Below are experts of layer 7 (counted from 0) of a mixture-of-experts language model. Rows are named router (the router's row for the expert), gate (a neuron's input weights, with its number), up (a neuron's input weights, with its number), down (a neuron's output weights, with its number) and show model dimensions 160-319. Each number is 128 + 24 x the weight over its row's rms, rounded and kept within 0 to 255. Numbers have three digits each.
Before each expert's rows: a language model's description of what the expert responds to; "gets" lists some tokens that make up at least twice as much of what it gets as of all text. This comes from a sample of Wikipedia text that the model never trained on. Tokens count by the router's weight.

# expert 11
It responds to: Year and date openers
gets: "1", "2", " (", ", ", " in ", "–"
router:112122135146143162140175137132088156108144183144127135118121115146128102114148135131115135156183128108123098089144143144160157114137144101114133110106103155093144167142160098140132117145078106109147121145142142128153151104121122127146111120132154174098141116108141085123082152205154114133139164165146090118182114168112113129091160144137120130116127105133125128127135134151083131146160143146115140101118126113133109136113114135126176106161108139108098162145140115139120105080123095
gate5:142110131127127152182129146148147117131140156082100133139109165161165134108140095146060143142144159108138043136129101181111082120109126093136099079084108111115106135134101108106137135154133143095120115140138133138140095119146122127095113124156116088085122123150131146128151118179149145119168135150130091157144142130080137154062156131109141154138109114117124147115142109098105190106122156110122180122134120124157134109129112080106146103159116162106114156122089110104146105150129121
up5:137163144118160102162109082105102129099159138128120115129123121108071156158143127128131161114106145102104135134076112167141137119114119142116169127138168112128149128127092137105158122115170134127124118125140067120140140094137120129151150104100102176113114108121148153143103169097131118111062127105128137155113135160151127159154104081158082132149143083129140091096137152132104100159124156077105172153119129095108097157145140122135089115121127143163128120126117106162121191135157120
down5:116134123125127140120113088141190125093120145150084177125137162153125146116147129087099123162099180173123151121143143107136144126150124154147131130152099124144148123156115137145137103141116153140120113127105176144171095126113127135107173119135119143147147102114124095130100143108110138125152153123108138062106124130117103084132126148174153158098137127171177114106173164148113125112143117157109115118125147147135090098159105145101099159092116152126123141122084099116167148142127121
gate6:113185113116144111133102165158079108129129138134115162123110131065131107107095118077109142126132153167138139150099139126148115159078150064138146110175102132125122132131101179099110136138108145103154140074117116141152111146155147145177164115138077159131147097134151124124108140093135172100122160129146119116130112155155122140084134116151144128076125160133153110128135143094079091163146157123096164103105123127122088149072062136115127100130117102133137134160105086169176120154107118
up6:150150132113124141116093106171103099146131125151136158127104115080153154144112075110152135118129128141119103143103111127123161103081100091142088127162140129148139151122106123082132187126130102148151134068121093119121132140144156201142133131070099111081103117120150105115109147108142165103107125156135103113174107160149111152102153138106152147112133144124122115119146093084107139157143122146123132107119106053089107150097095124155104164141137091134141131112082114141187125141138146
down6:102128102094100111143139115151110116150149129105136118141130122120127112133104160100122161114127136136109079099149154119130125156105145142126142140151099136116108145133147167122147128141153122136089093158088125150137100133146143112132147132149129137147105117109081119112179139125133124169156161156085144154151125126109127094099125093107101127119109122136118089104161068143115088171138175154099136108153129136135116111137120134143142137140143108168132121087119100121071100137142098
gate7:103124144153105175130138140143104122154146133149148124113130124135166156105104142148127131145114156103143088118149125173165175107138118119142122088141152100105121156110100124181115144120140117095122149167117134070125116132112156101138140138176139142113137103116109089132146129146113154105152122119128081131099114109137109091086083150152116148136162143150134089115154163123142149109105145101123170097152099079136139140136137146115136087119109115130120151116114113141083113107128104
up7:088148138157134094160120140107139128158161120115113116135130146165131143117150128146108145113150084085101136110133152064105129144143115126130150164140088135180152097147151114133131075152149130147094136131121129210144107114142162132090118134139126151091097116160133127138122103144092135075116135145162141134155131163109150087095113110124113116088145125125070166112164118127121176147110085150111097140094083143090094148152199141143066118176107124173108161140176131101107166109115102
down7:111106153114140105120119172119130085136141146108149133137121147135136130174140119114114150125159177186143139155138143104139131109127118156123129113123149113088118168078117133120130084149132150108089108121101154146122092125121093113127151119178127092104192120134155133102175099155122101106077105090113098165127147094136164134174150151119155155107120110103131107118156166092071138088165134120082169131133128145164112104116142111120119085119099093124122103115130161127130119119133111
gate8:161067112132181158165121115150149131151141145101117119148107109098146154107150167128133100127116099133129101125145147139181117169134126153153122116155124125124151155131117132117055101085104154116138136096132147105147173157148163139171120089127087105139116156098115133115114115124110117121125182123136105140124131146112139105148122151072130142141106115120137154134155100126117129119125120166120102096104133113124066143136093121099099121134143170170096098108162112128095128125165090
up8:118134102125122110114162126153122148094108115153143130126143146118190127155093126139121171091147157140123114155115097138155156135142155150111114111150145142128100123146093122125166137122140153157144119152115139107121141130136124175100160143135126179156125127135096089146118108119117120162148177123092106167156081145113118122110125086167148093149114130122136154130126127130140141124161105148141133143136110142102149099109116146145098174141112088111115094115120101093147099139126120
down8:140153137160116161142158108140139145131140148127131119150190149120176112153147103087120101151134135154102149150177101122129099143152173132134131088118155139101147122113116122161137133148137135120147124146101134154103140137130093139146139103113135142139104152151121105128113131126177135123093140119129112127106070148153121127092117124132117124134113133187158151125102123122150107142108139132144071177163153148128136094139095095136088143141130150128162171131104137130127171141135137
gate9:137129165161100100126127147126099160110058172111160130159144121123176142111160128094160183142143115156128113091131156150136117125117123154106101157122144124116152091102137134183142123129165109141116126109139104109098171159154127104119130153133107165117131098145160140082117128082122152114090122138153132091094131105083137144121123153121114145099127146108107103149147166104104104115135119111126078074157144126138116146122120126118146148123143111078103126113172145150141089125100097
up9:161120103097165136172116110141146097132152087151098123110133132167125128149094118168122123138128145113132132172117085130121142141164133160166120111132135134137107168128085119104084134103114110115123104148099176141173132114114115152118154088119159124141089141109120123180145117105128060178153125104100135137125138124143111127152121100144159102123128117145140146116101119131128123095109141133127182179123138117138133104104163125120126107135108156143144125156111114125102117133117148
down9:146137131110151128070108115100142109106156127122102146130140135142128131129112118142092123094116145115153109153129120119144091161152137120154135131105132163126123146133104129148142148126098107127139136092141177097140139161145141110112135143123128150117098143117140144117121117119119056107173116130117182130133143126129079126124100149165157143123167137106152114117150082127101130101146139150146122130108100127144137147131088127090167128130141053105137099133074106100101180162084124
gate10:136096129126135082168092114135132095129137135167136137097097111113102117126133101104101149145104114137117161097146140139133123135173156163115147114113135153105099146167133093094117147115156126121141158130176119109109130168143077155128127135110162147157147089145139126118109124138126114121112106058116132124125045124151162153150146126125160114129108162121159074151162117112146124112152101138161133172128163113182144114091138155101132121131120132138165147144137122173096133098130154
up10:144111106094160101135158132145108130113102162124133167082133084169108110121151128088101130129136121107093154127164117102105112160149137125154137123113129161087153132164144092130144116165143125118122122122165114173096131120154118155158139110105151133121134120154138130117105107181163104122129154102122155116156069127106124152136126142102171148148157124146156074125140105139114169096185137159135148180113199133148142118132130123095131159119097121087139120115143159147131116149144169
down10:139128142110112121081134106088159129146184121112160136120126162103134126103128138127143169110105095141160152109150145113131134117115118158147164132121105094140132137085113117143107096155108126129148119140135140140163134128117083182091118154111099144154088134125173144078120099134162137120096095104178160088096101122082152148099155117172120141150112073119145177111135119131137138154156087161149121134158133103101162114169109112117119152129148111103115152151131175088088137098147132
gate11:092135127136135122120152119115130118101132119139126135142153103073118124144126101172126139133169138084132122120149199099103173134142176123138072125087135143140167141096125109117145108136112150121135148141141169119125151123125139077110114150140123157168088135137145092112131149138137080095133154138145125169157150135142081130099142086100121164100132105160129139088121134067106113141124102116143133148101094106124120121107133127112170125146116116091156124083137142138110126137128160
up11:113139102107137126149121113080104123111143076143133161130145086108117124130083141183122106121129170107116116120149175083100130142111171127166118169121123129121174108122139125100136111125127142146152126137129140130111154120135143101125130131109133162128102134144133128142163143119148079109124109112142146130125141125124083126076172082096112132119100116131153122119144118108122114134134104136113152119140109112113111118113098127118136109134105139119142129106136144182109143115123182
down11:112116139160153170132124117170128127065123069090109171080136109090085142135142124132130087134132121136117145122119122134170131176144107120166120109109152151127101084100105135120172111145114196108167170140130192157100142135129138143105130125136155107125155124095116097107156139127124132160129104138140090098125120126117149105177120138099092097143143141119128096124140107140115127132098152131124157145152147155096121131126108134112167135090107122138127097098106150126130121192102141
gate12:166106147121120131152207169131126092150099158145161175158100122117163133106154118120161120101135136145140096125118132134104144109083143153111141088183122143124106099127095119168129103095116120115112072118128111099146136125152137166135084107112123120109156132096131126115130127119120112153158121147142124151136158115131139154125119134126116128058062157105169125149121065143099138147123151121141175103155121121121133190142159111145132151107131129145124141130141141119107114109096112
up12:118129105123145140118126165133078095119135106127118134149131136090147135175171096133167112103142145107152095154127173121134102127109181100131133117129117144100110134118119159160163129105137135158158130170140143071110112145130143137105098147141104087135087127145206152157122114138111151139136131117149125147125086141133166168076135126134122125091072114141143107156113129169103186129161156107156134121123080098140123136112170127115126136113131144144121105107173135113142173099105145
down12:182109122098124131123129143114108103152114121123158138117090084151117124126098144085134124119124131129109113092108149134090170175134151150132105071082128103105141163155091126151131136144157138155132131126134113111121118159143120103131083084143116125137141120170165141196170098163148144166099148126095132172130099159119155152101108135113085116111102101143140071119127106112121122146086122173120109115173171130137151118088089160132095143106135146134174139113119111084173111110130137
gate13:086143149154136132158135114102135130144106169123134149114134150145129101141119100105102136101105110161135156129118140132112135113102157118126130122128115145116137150135122101108114138128079130118167100129104118142143114111126110133177127105111151139159148164109084163126195124127138088126101093154122110066129143196141143070097135111126155161108152136126155115131122114139136081095159149130116155138117124106104120176158107159103152122111141131122131109084072139162113114139133113
up13:149150087116098104100125128144109131144128130107107120139117176146139137146124078145087126188118159125086145140119107116147143116107128174142104121179135147120125143138134192130086161085129098127144143107106136107156151111066128144116142180127134135140140172105118135108139132151183128136136069165131160160116154143127161106091142155158122145102129121107121141086153124101127146105139135137124154127112113118124128185181151157152141138112168147087141101136111135149142138103174125
down13:145148184126120158159136158117117135075134119139120145134117099118135097157121144105071137165080148115143116106113104123167155159118152120111147115138098138128117130140135132132150121139128109155076167092141127178108089123112167107165100178116134144118117128189119110093108122141081124156111158170126110127087127117132134106131145138143162172106134092132088124152103120075097096137096128098160121136107166120091095129141134157107111148154155128128153127105153137104151104126115136
gate14:093106145147131143138129118108123149159122163113164104150148108077123097132092127143107151166115113157118136082109137122144146033131158109106134059156160087137139151082122074168136077115119126124116108097124118129146110127200130135131110130103155173106136097140155123124139130126097135152127149112151102109156164123138123121092103110110148140136127109139153121089144135117085095137147115152093106115129133073105131116143138160169118145094130173102122138124129131149117116140159116
up14:106110156108140153098151122140143163165114128146124121110141132118111074130140132155111138151170132129151114086134159144124179093192142078117159076149185076151114128138141132173104087108126137145120118100105133105133106099131130157122133145134123132100176132144140158124137135145130127097150140128126113101157153121111121122106119118119165140132153100133132108140079139112081086118112149161098101120138147096110124127135117124136132172120147129133107119118147142153108147112150117
down14:111149209116122124084115128185117107153107152132146131165166107141115101142151133152125109140120143101112151127150144153158155145134109091130121131151122105112101140154144089098129135133131172122142066148141090094152116087139135135095159145158138112080143159103127107086167128115113128149138146154142153141122113145076110076059114175179116115100189132093154136133119130163113123124127152135150129152090134157096108046098146142159127168147105162141127174119114112141162112124117147
gate15:118130198137162129148151134133103127098149119146127128098120156157129148106103177114105185148195148148114147124133117174124155116157170117165141124106188123171104176126116124129115109112124099160131116109163179098117134112135109136164151120114173095079178143111131107126133144135129139103131157118134081097137089179086072133090100138104150128105135144129114110145151106133111122143120127194140176133128165112073143155101098143086165143132115114100103151121149124089126096104113092
up15:137136092138096129130130106122158141135096129102139117138123128130126141128126089138138076118050099140133113142145149129125103129105094129101108090134072121110162082134124133160134147151141158122085148139116060144140130141144151108108121129126078125197083096122145149148144121133138136155132076120135168156099146074168167115153168095175108128158126124111108136107110123119161132129109148082105105128124113120145124128156130127193097092148139111153177118132072140153143157144143124
down15:131146138148138117115106119104084127150088145154101116124139129177165116137131158157125130137150117140120154161159146162141135113140117127113158082124135166145127125137104099142115128165145138110139130094134181135128172114139137109171130110093165130130121131111125086146144126105149162114099157154133142146104122139099107157147154124086117111130197139145101126148184136095108173147139124112130125124147187104117129148130135131143144089177099130061132164137153111122110097089157141
gate16:155168092115116132142113135142153104134107142136120086122134128142161131141133120079167135138132127109179157113133146136168083138099113161124155098127150091122127124141154105097087139161182126149153104106142106151143110130135099094123120154089114131132129125147173137115072109181103131136118140152141078153120168120198091145099110104153105115163095141082125143160140143113130094098159143129143088121157152107133107119148147138103098139115130086078101133159125091100134177095129098
up16:120135166146098170165113076151122153118131104146114148156117104078123104144120106154092164093119114131148111138140148157128119108144153155127118167124059100115181101123132125110180125199137133157120085144133135134110136110127142141168163106148114114123094078144122146151149148073112136135156099126158162111119146147113109108145134154140071126194134094132133132102132142169134112163120127124100084139155098119107124111106140094100096129171124112144109114120106141136116121126117144
down16:137120115110119135106152099094131145164135115069137096119113127126132110133135119153130145110101105113141092120108178133137167098140138116133149136127139126135126170151151151170137177150104155121115119191090122101079163086157120130143155134095115121127152178142140119147132161134111137134157160091096114115129146136124140161114118099154100168156165106134115102149144139144139114103126120132102100104115145089137165125127108137132145145135136124126145143095158157116128117169122130
gate17:122165158172096092138193155153105147113140123161190173142156140119106140119109108113111137146115152113099077120145125111109139108128191133106067117098117104107133100139093124173118102169093125147172128103164161114109150103115157076104077102111131144145143127117119113109103099139124091086136163164115142120140127164134131115092144102099143146166084115116125099162135094123121116140122130121106118097148119117143123144116110152091164107107121134105150146130110110157125133119105133
up17:116075096108164163123072109108164108157133126098076082126113102147137130147139139151138126114132135148172170146118142150127147133133064122151178127165147155166129149146148142086136154087158136093085126145098108132164104164121107157146176149158119116134117152124139104150154161125123159156117121119169110152118135086116109140159101149171117101085159131141132150101127161109121157123148115124145156164113142144087131114150135108167100168131134118162116141112141166071129114148136133
down17:147124172118093148141089164109123097156103094109121128109121149088128135129137107103146147149122078133122173124128147084159141084157128154160105086135147181121146142112167136112101125099116139112118179151129152106109119123160193103098151091090157109142124103184124126137131108121101134108149115107135170167124110131130118122074113118139093125136126118157124113129111171132144187131111136106123123113111121125126111178118134113161117116086128121147112143087135072135121122122106093
gate18:148138091132087152187128134117150136106126143159138109128116122126150143127140112116105088127131120103116167129141120135103124115116140123107146092142099124094186155127148090116162155121101165132152138158145107155175141149113146098154136138095136112129078099182116094122103145161137156159102154165118129112116118126129119114143161145133107148144126123193101152121150143128131094136099119124151143155076149065107125098106157118114137072154134116147128176113100132119124164110126125
up18:096118129163145107098107169118125128133115128154109094159134122120106141086172120089103175114101163152148110130069117146103083118135108108149152147148102108132113116176154167126113171152086125130122105101139120143171134110113164147154139116120144118110159147084152105130180128107141099105138137138114117114151119131126140102119101182124125154125147143125143125131107115157115133118141153098077080090116162073091139141069079081131131107132166147141163139111112131150167161126084145
down18:121109138128096104123126101094178079149127170140100112101104160150165113140128142144106126148129107095170085131176134129117138096142117101143116093114140141132143153156128127123113152084110138127112130090125113137175170166111141100155145145158132135162106098125130149144102115156126090166154127164135134131115123142159154149112098166123160151110117107123143148164147116159137151125088116147129098150122143111118106116111105073125143131137127136104135187115087130138140133141138157
gate19:112144120135172107162154127137142133153109143146142131115157116113139090130084149114117114108152074120107143145073134133120127075142121159171115151152140169155088100118106120095128139083122088136087111148120054134120123150161174107086139121115104114135121140111113133090124116131096159092170163102153114108116123112129152113121139111164107088134119130154111097113157120121100128078129160094126112111154192161100114139131146103124136163144131106127089168097110174132109147118120129
up19:115180127128127102092079093115134170133125139110084149117129121091094127128108150121138161147115159117120159129130154147126151177134131088105160155118104123086123088159091124123138141106203176142137143132130101167160127055094140106160144137120074119150127099173139174128140154118168119166123130113125173127136176095137116129120098117112134111120130122106130158148139152131121136140164159115123151143132104103116147113120104166169154095135141165135101108157147108136092108138129150
down19:174102120120107125093123121119087139048104094143154079107099120157139129098087069150135158089121160099089161140146103111140137128125128106121115106158119126133137145149128121177128132109169112133109142162102129122122116133132109123122111121108168172134115117128128119146134143093170139134133098156139129195141108155146102121134134112097149107131138121088129140116125183152152164102147089152167127145117099134090157153105168151159147116113113162184141144133127182150136183117171131
gate20:119132094108119127119121081124144125129127175100105116147123106077102130144118119151071113157115124147137143092155112131090146120137125164162098105121142126108098113118138089155124077161089136080112133173118105132155139120145100101142136085105143154115118127145122080117077146135171108111112126145102146090105133097093127140100138129156133128133173114143140088128139158119112132127140092125147119087126181118126138111132153166095156133152118110104151169121143126168089118163137111
up20:146118131132114132162127141163191139168125150144114115143147143122150100128138124156127111132094133119079134145140155144131115147121143115131143131116090083138129155127127146109078159149114136130113090082127108174142156120168148084162132096164143116078139088134115133124128121104108126122163147134167194142092111114143134106139127131174117135106153116151140132134110157123124132104133125149116125192169104115157104085087168099121114109139155145120084096140137128113183104114110141
down20:083155099150125127107107145140132143151117078111126138165131129125122124097118107154103150127130107112157171104138153153111110113112082126143115077089087133165143112143120144162136064152114140092158124164148160166138119146083151097138110126122115114128131155142143140111102120122101139156149095098126133130092157102148126115122111114127115102184111092182118109118139141135144168148147163142124088112148131117143137124140116115119116159122132109081145147086118100162113125134083139
gate21:094101096123131099158165145122146131125122129128091085174135105106127153127115122151192119131116136126102168117139105127092151119144122128116166083129154167135121121104141139110141159118126185118142148125146192146154129128131126101111140112113118112140172100135128097125114131101149119132148117116143098162140186130135114140080186137150114122105146092163167125106100117130142166100087107150145100122148095123201146160149139107165168094092133118110106134108115131093147172120113163
up21:107106141100135147116153147108149096136108159142099126117141085106132152152132123150168140137122168093106155137120092133116126080132133115133142108137127140166129111127106103144142139156114175107135122136160188144142132149159110137116128138112140114137169152131103129127123121113139115126135136103118097148167132142139090121079171176163146133114116100158173121114108116121156135100069079151167085102142135144188137131120106148121137091112121161090074121118107148103130129121145143
down21:110128094129136162145158132124108120082082101174108145136162116121119107146147112170142114149124109114129159147117131176135141093120163133114119100147110107137140137118131165120119137127126118124145101151154151138136150165148163117151164154146160135167146146161143149160140113143131144105131135103171165101123080118115152157107133120129124141123139143123148145147111148142147109138133077175105150155173142110130134139131066123127137120124134120131144102126142137104143129112090133
gate22:144121135151148112086132127146135079155177133115137121130158143169115130080147115137119124148110135140135135154115123151129090126084115115096133140146121191166161116139123098147124113149115118165136137112090192134109121073157153139102155150141122149118122176142149128078147163151125100142131108093161071181133106117163118095129116132132167126111180158122127152076128182141108129073131126117124152104140099156084114154121139146114102134096096128139062139123115103104097124071131080
up22:095149141106130140162125123134106158122084107175115151136073112120128114142129136113169151128142130137131109112154108095138145133145134138109115112097126076083120126088126155132159149111139128104147116100173070141118134166079106119173119091088136115138106081106112125157136101072136105133120151158109196098120135137119108158131128125117113121127088102147153103160139095124155139132126129156116110127116132126122126115145129135162147118203154147092170115155156134163154131160138172
down22:144148128121107119097143146129128120113086154135147106144151117139098154110102149095115110108147128093127125101135145085134142082138137160099118119079140124127059116097128116161166105076162096113152113154124130122162143159124137125144107139162104126129128089146120115154175129132148107147122156109147136146134163113141130150103143077105102149116111099148106112122090110178116119132141120131133133124114141109168112144110106107201148153168120118124145169116098144139109114119156144
gate23:120124091126145122109102088144147142121133150100134169125130113152163095137170153117115097097135122122147131088148138109103129148107088098153116136118155152080128179120096095130139075143156138094132072113124134125114198138151136122126135100131120132116107149122103141150126138111127152090139150118095099100079091080088127124135151138146146089110084073127079129131133119108119100148112125125113136076136133142126139130112124108154121143127133088161136090152166113118128098127114130
up23:102115129129114152134158094170102129161116120163118121100115116114129165110128142155101114128121103158117132127094142132127132156148154186131134151134084113126134122157126145130123117175166146121130131123099125096117112134108122119200138115214159132133135121138105115147174130126145076105115118130174125144139141148149144111146120135119092147133152129123153121117128158121166148162124147135129143155110108146111109115125161138132142117142113118143136133150096148115160158114112121
down23:124126144107193135180125183140169145134099164101111125141136151130129129137122128122124125135129130104101166127146132111133082144053102135130084095192116110119118104134091099157137133147104121125140105133144151128173124113144163152144113107162149117156102131111155151151140065126154156133128149148136127134080128112091129150106121166125143147141141154132123127116113150141106116149122123145124139120131098155093083032146157099113117153132088145172079194134143132103134136132111144
gate24:125082147108153118180142133202119141082127133148138107132072114114095181171114138120139117104147116110139119127121137128186149141089108060148118142117125142137122134107131147121097137092136114144149100161103084107132156080110149104102113135137106076152135168148116101127112169130116143152120141103167102143133128109142108112142156152127101130139139109147071110136114136144109130105112189132119158131114115133109128165159103138088153123110109130167143128144149128115097155093108116
up24:118113126110120143149090123146133170124113119127132113114067102093122104141139167119137117141139113165151093140103136049156143172095102127107121119116128094154094125121113098099137142119129155080121130165096113139108130130104118139145106135113101097151127111155160096137091131120079136103057122108142149199144145139114137085179134163127123145104106132137125127169153132120127089099095100134107068108131101150086118119131114181124119118092109105123086131151153149118150139094153111
down24:147143092134124155154133124142116069067118134099160116151101118154125132121129161136090165086135153129118125101079129107140132148110135129106146137181129136145075088126071141111133172146137139134123094121105102090128116108088126156149130166139123158079119163136092115120148147161138066143125091127136100133116148123133116155151136133142122116107135170095132153130137136081111120130154125134114112110118120103137088135107190132168144105136137141121105127135097147141138134114134062
gate25:111122096104131108141138132128127151116099156121176110125152130127124124131119128075078142169133146131091123113127109124121084110103110143169119110160081123137132109113103115142136152130122109193111158106153124132147123136110090157129167114123177103134158144094178104175142109117083157139101170126126096121108187116150168134121100138125155094130064148105136125126134079127179114134121113213123117100100181127110132163156119134135162118111124127153091128177155105119147152091154132
up25:117182078115086123148082180101125132145099129114169133128108139105080102129101101093078123119139130124123130122138172163118110102131140134153116186143114152118091151118121096145135155118088119151109131113114120126164144107167161137128164150132142139134124112144167132082131097140108139118134157159094135133110157121112147122125140099134188131162064137165165108131133126130152115118107117164097049153113098154105105155114142133121107155162145129126118135154143106122107162093160164
down25:137098152119116142150127103116139163104118178143110057147116130154133152146147136117120128160098129129072133117153087135149136134136121106129085141113130117156092131084146091117158146137129126122124113107131139138131121148132118153113136162170135143130133112176097115149180151110118113108131128123082160133115079110112145134138132106163161140141093106173119086096115135108113109148152122141124104084182140112105094136120120140097135154162105074124155119116143117131115152076152158
gate26:134114120143144117118142117125072126109137150096134111136133140072149134166160105113100127152075111142130137144130136115142109125160135119113112109155163105145128140157131137114104123139123143157123171102118087103131123094144102144055088119132095121139167099118142140125120095147157114159092134116114135137150105136125131134118109101117103131145125114135128167118130121158135154154147142118144119111091140093067108145139137133103135142098122119117196113120095117111123115128155096
up26:084117074147158095158161120125129120138086145122117116127095106136111153161043105109140130139134141091099130089146134109092152143142138157121139123079084129134149088119129148113117155125101177090126145140154140171171117140106115114086092137134145139152113117110121124145146155108126149133135145133142141139147123120135150168123093146087161122155103182111092148107110139129117137096125166117116154127162141169156131126151123096122164132175149071171143081105162145119111093147153113
down26:137091139142129137144100087110156083143147151134099107097144146111112185145106130142098114123137121098144143107145129151131125120147140117096131100154129138148151101132135127123120182101156155090161085078145169166188065140122116146083091122116072106170082143123125113128115109103136140089132121130123110128145167112140161156121121132125102133137158124129100150122171136107135105112178147114144112125119184107150109133155097135140090142118147136135101101146184173103128141132106132
gate27:151124151103138083116146119130086156101124133097113090162149147117118110181160148180136128135142107132082174152151143141139168108123141136122190147097094134151167124191154089105156099147118180117125090097130156132114198163128114110132189109173141161119101182092122140092136143113153138118115140115136076091146159146155133159132144116076123127108147085125111125174136119108149130140150156151111130109149099113110108142121102134140152116122128114148193113095099115158129112071123108
up27:136120104103074127079109125125115141132161098164177154107128133147122133137134160123127114146110161143118101143124133152140091134074106135140119150116127110145098131128130157096125157114107160134098122119126147119115118124152186130145106148103140148096101157130071155160140131139099127155126118132128167154133143105135155153128110164136136126102116136112134069072169166138094107129114137130112123146107139114119129112118109097155121123141115138086123133138160090110141136122120096
down27:150141118151074112068122143107121126145144090117106138125142094114112110141123158126149094143146167105168112158098118124089110126122102121149124081118106101131106167133124129162136177142109075132126122142127157151102132121120123129159131122111112126109147122078097129173145176133120122102161087162098195130113132115108118093097141144124150130149104159138144078132164114155118129124139181100142115146110105134109128136095173156112132144121133140105112088108125125132125119145122117
gate28:122110094149155155098111130163137085129174139107073117138152144129089130165090121113157161150161102129092165139126096103093118143128108130157137112171133152151098124148154116143112092163130152125129109077091140100162134151120148147060148141113100148134121110146125120118146130141141120125136133098087120157125096112120121108108111097130131071157164122134124104127110098131103149155134149118126153129143106135128067147103134108131158128141149110148136114109117084114116146148151103
up28:108078079129155151103136123144127097114181168088094114127130147124086137146095114125150175131137088155108136148167123115119116128118112154154143121135127166150073103168172112127103131172113137115125101117127158117150106132134136159055116170085133133115133123134123136154135138108164114108117134107102116104172110132108129091080110128147119108128138136139108099157113098125095115126148156129137168099148123144119114140136142118124167150112157113097115137132126077119131137132121117
down28:119107100143183143120121160178103127110081099127121140131125126157131143189116081097137134118148097133155084117130162125155135121137114142158110163126145144147104152188119124121135165126128133130136126113125145122094131091119122115129144128131142141125144115083112097172127121118123124123114114107153074147103107158141120136116080075132112115139161081133146103119109168101112129118134139131153110157118123139114147120157106129102103141155090104101161150099123187136159153154132156
gate29:106116136124136150121119120149129123120103113103106148151101090166117115123117126128107109093171157128113138156140148165100110156081116123130085052109170132115180157114118103141120139123121144199125123192124125085184134139139115086101105156115108126156133089103118108144126148135137128097138152155168107145112125129168127166106109140126123120121108155127143087113104069122087103149135169112121141095123136137164128127130105110163156136146100081184104152089140154174131165100090124
up29:156150127112150142128138132134095116138131108153177084127137136086118125124102126141154124126104119118139129071130142091180135103142119178115172185126082133132083134140130151100123136133142130106121133122138149128111072124149182162150102099130130090155126132142120149176139141128092129136109075109106175111103138143083162108165133142120142147123133133122105089114126164101165139111142123149128131121131123093125160106125124116162091130130140190073169092132129129112120103181154123
down29:113122131093121141175094172172173136158140122146158147117143118112122113133090120128106141137145087122071139125161103133112141169113139130150135120111097118082153131110134175137100115133118113138106126146136126086144137110158141138098187175093112133116127103163118162106140119133115155163120140160108088166127164148146104143090130118145120097136119184163140102147136149165133134124140131145134114108151130088140094092096153082139124119140103115173131108130171181138119122139113105
gate30:131113145091142146126121134118116124118152132099156128130087143108139094190115167110082094168142120106094102122111143146114149100164134089111122124159166142071100136113126147097085108119064072165131147114142105141124085102132139134062117141138092133136146128162167136101149170096113149125156101134151093138096121123138143135124116154165114102155126099133057126158118169141152158181131164112118170144112091114134095117103158150160139144138149111104111093169106086126157151069133130
up30:113138129165091086128101185149151148137107144133151088155140104118111105087098121153156114133157104116136143117141121201093107128124106113130109129111089130085140132124138105140100071114112164149116150174188122112164124139143149182118155148141149145118099135098203119109156140129095122123166124166145139096152166094141139113107150143132116149120123113115143121057097131164118217126134134159105139147127153125127132148122143105143099111152144094142138123137103137132131108112102119
down30:164104107181138168121137111100129130102112169147149107118141129116126105135158162136127120182172157127143146152089149111131122107113107132113096151104115133144143195166075117095155122131111104138172141113111173133111108091125108144130140141122195128121122148156114108107131109125113140129102170171116147122116130142112117072131107130106125126151113156127133124131118122104142127123131127138093146142140137136046155136118165130096111085105120073108154136107130113124168104131115143
gate31:138104132102125103120096141134126125148167126137126120141096136152122134127092104105100096149131124162126107096155107159156162146171157079147130138134094147092155159124100103123126139116107152114116113149128095105150145153117139110145134164122170142146160138126111141108152122136151135124098139153145100181111140140120109129108155139149146145125116147096160143159093153104167141141171142114150149107121127154133152094150111134137131110138142132137146113136154143151106163131142110
up31:146142151136159114129150144116134159111095120101124119105111116115136121113148119175127122135153163151118122166136164151121122104128118160098127133145161130167094109122095105091098091097128112159176151090129156119106073152092137162109179136152078131100139111138128100171162145133127133158137182088117131088121106135117112126140153128105110129082129115159112120084152107139120138128093137144108103123106144110123106160112137133138133124124132113119130137127100159124162102164186129
down31:116104130110135125136131143102103151153152150143129117068127157107106137184118152145103093120144156107100173167095147149154081135124169126171127125124127121141144147130136125121142164125166169138096113137161133147137126142134144167105094139113117136129115135117146102110088130087146176109111132162111137147160121146109139138115148118102129140139120160100152107113164155092168113135151125148109118133147113161171132119085159075108144148100141099138128150117105164127146096118098138
gate32:122158093127162142095184119162141094107126162177135108116093119108162130148124116130112123146156103114166153156155133119122150147153151111136163169089110133178106145107159124098177147125098102150133117135128135117133113133112134123111139097116132131151091102126127184151161077116052115115150156081117102104142122121115110143135135108164132139136141092138110089136142168125099129158116127091135083120111147180149091125101161110089103141117115104136156154130123155139093122154097145
up32:121113123120139136113101108081151142120119104095121155132120083139093123127120211122150110111120139099152120147083106138152123129102127128109116141163146130105168097159060131118111131105122144123183155119137108155171105153120137107163114135079119126125168137176113123124087190109141100101094144193082154121085136135100152102122119118123138084124126131151159123104117086165164105155091129127118144119134113115135121117143071170137114127111133142142103143132140107156161136121124128
down32:058096108133159144104150147131156121180133128182164135112132081127149092125149093107128146150080145124157126126108167130115133097125097144129144180081153089140105136132131122102128130135126121054133160109109137122117109110138119137119100115122140147148164160112150137097125134136143115109149114171107115123104083147104111091115183156125096160095164110105154147140161129131147136135145102108115164150114157127069115124103134128143122136076115142136079130094106177138152132118106132
gate33:207173119117162062121152154107095139126133089129080107112159126136114134126138125129134125121100169137169131116142149110102123148143134165142161105114133130093117135130185142094144147155149140112143128120122120131142125162134122102191122145161122179139145133147118170153124136148121117092164134101168129127096108119155166143128118111111146143146131164106111098198133100094121146171157150156149101142112141140120118154080141157128120146117126096125143085131147133130138159121119123
up33:154135153152110071141133149094130103134147140127153089076094100116160159097132118149121130163136101167148119128115123139094116153124103124096107129103116147126110127115170104124139111103129133150150116116163156110129144135109145120156134099163163175126165076126138138135180103097112172107132109135112161053097113124138189136137093134174145117103134119137152080156151142091112141125154128118128108126112172145110111109102168090135139149144127136155133074138115159150108168129126111
down33:124136148098153115149181156108125126163115111104141133120105119137144168150138186119127134131136143145142109078118124128087166120129142168109121115115153121127127157118130148123152125120168139108137127171092089102138176121162147161114128109160134155133135147106107161105156129158138087141121108118112158149131086105156135128114121126169123158105142124140115167119088106163144099143106076117122127108133098134085100109117111138124147181197134125134104127153135137168155123123155106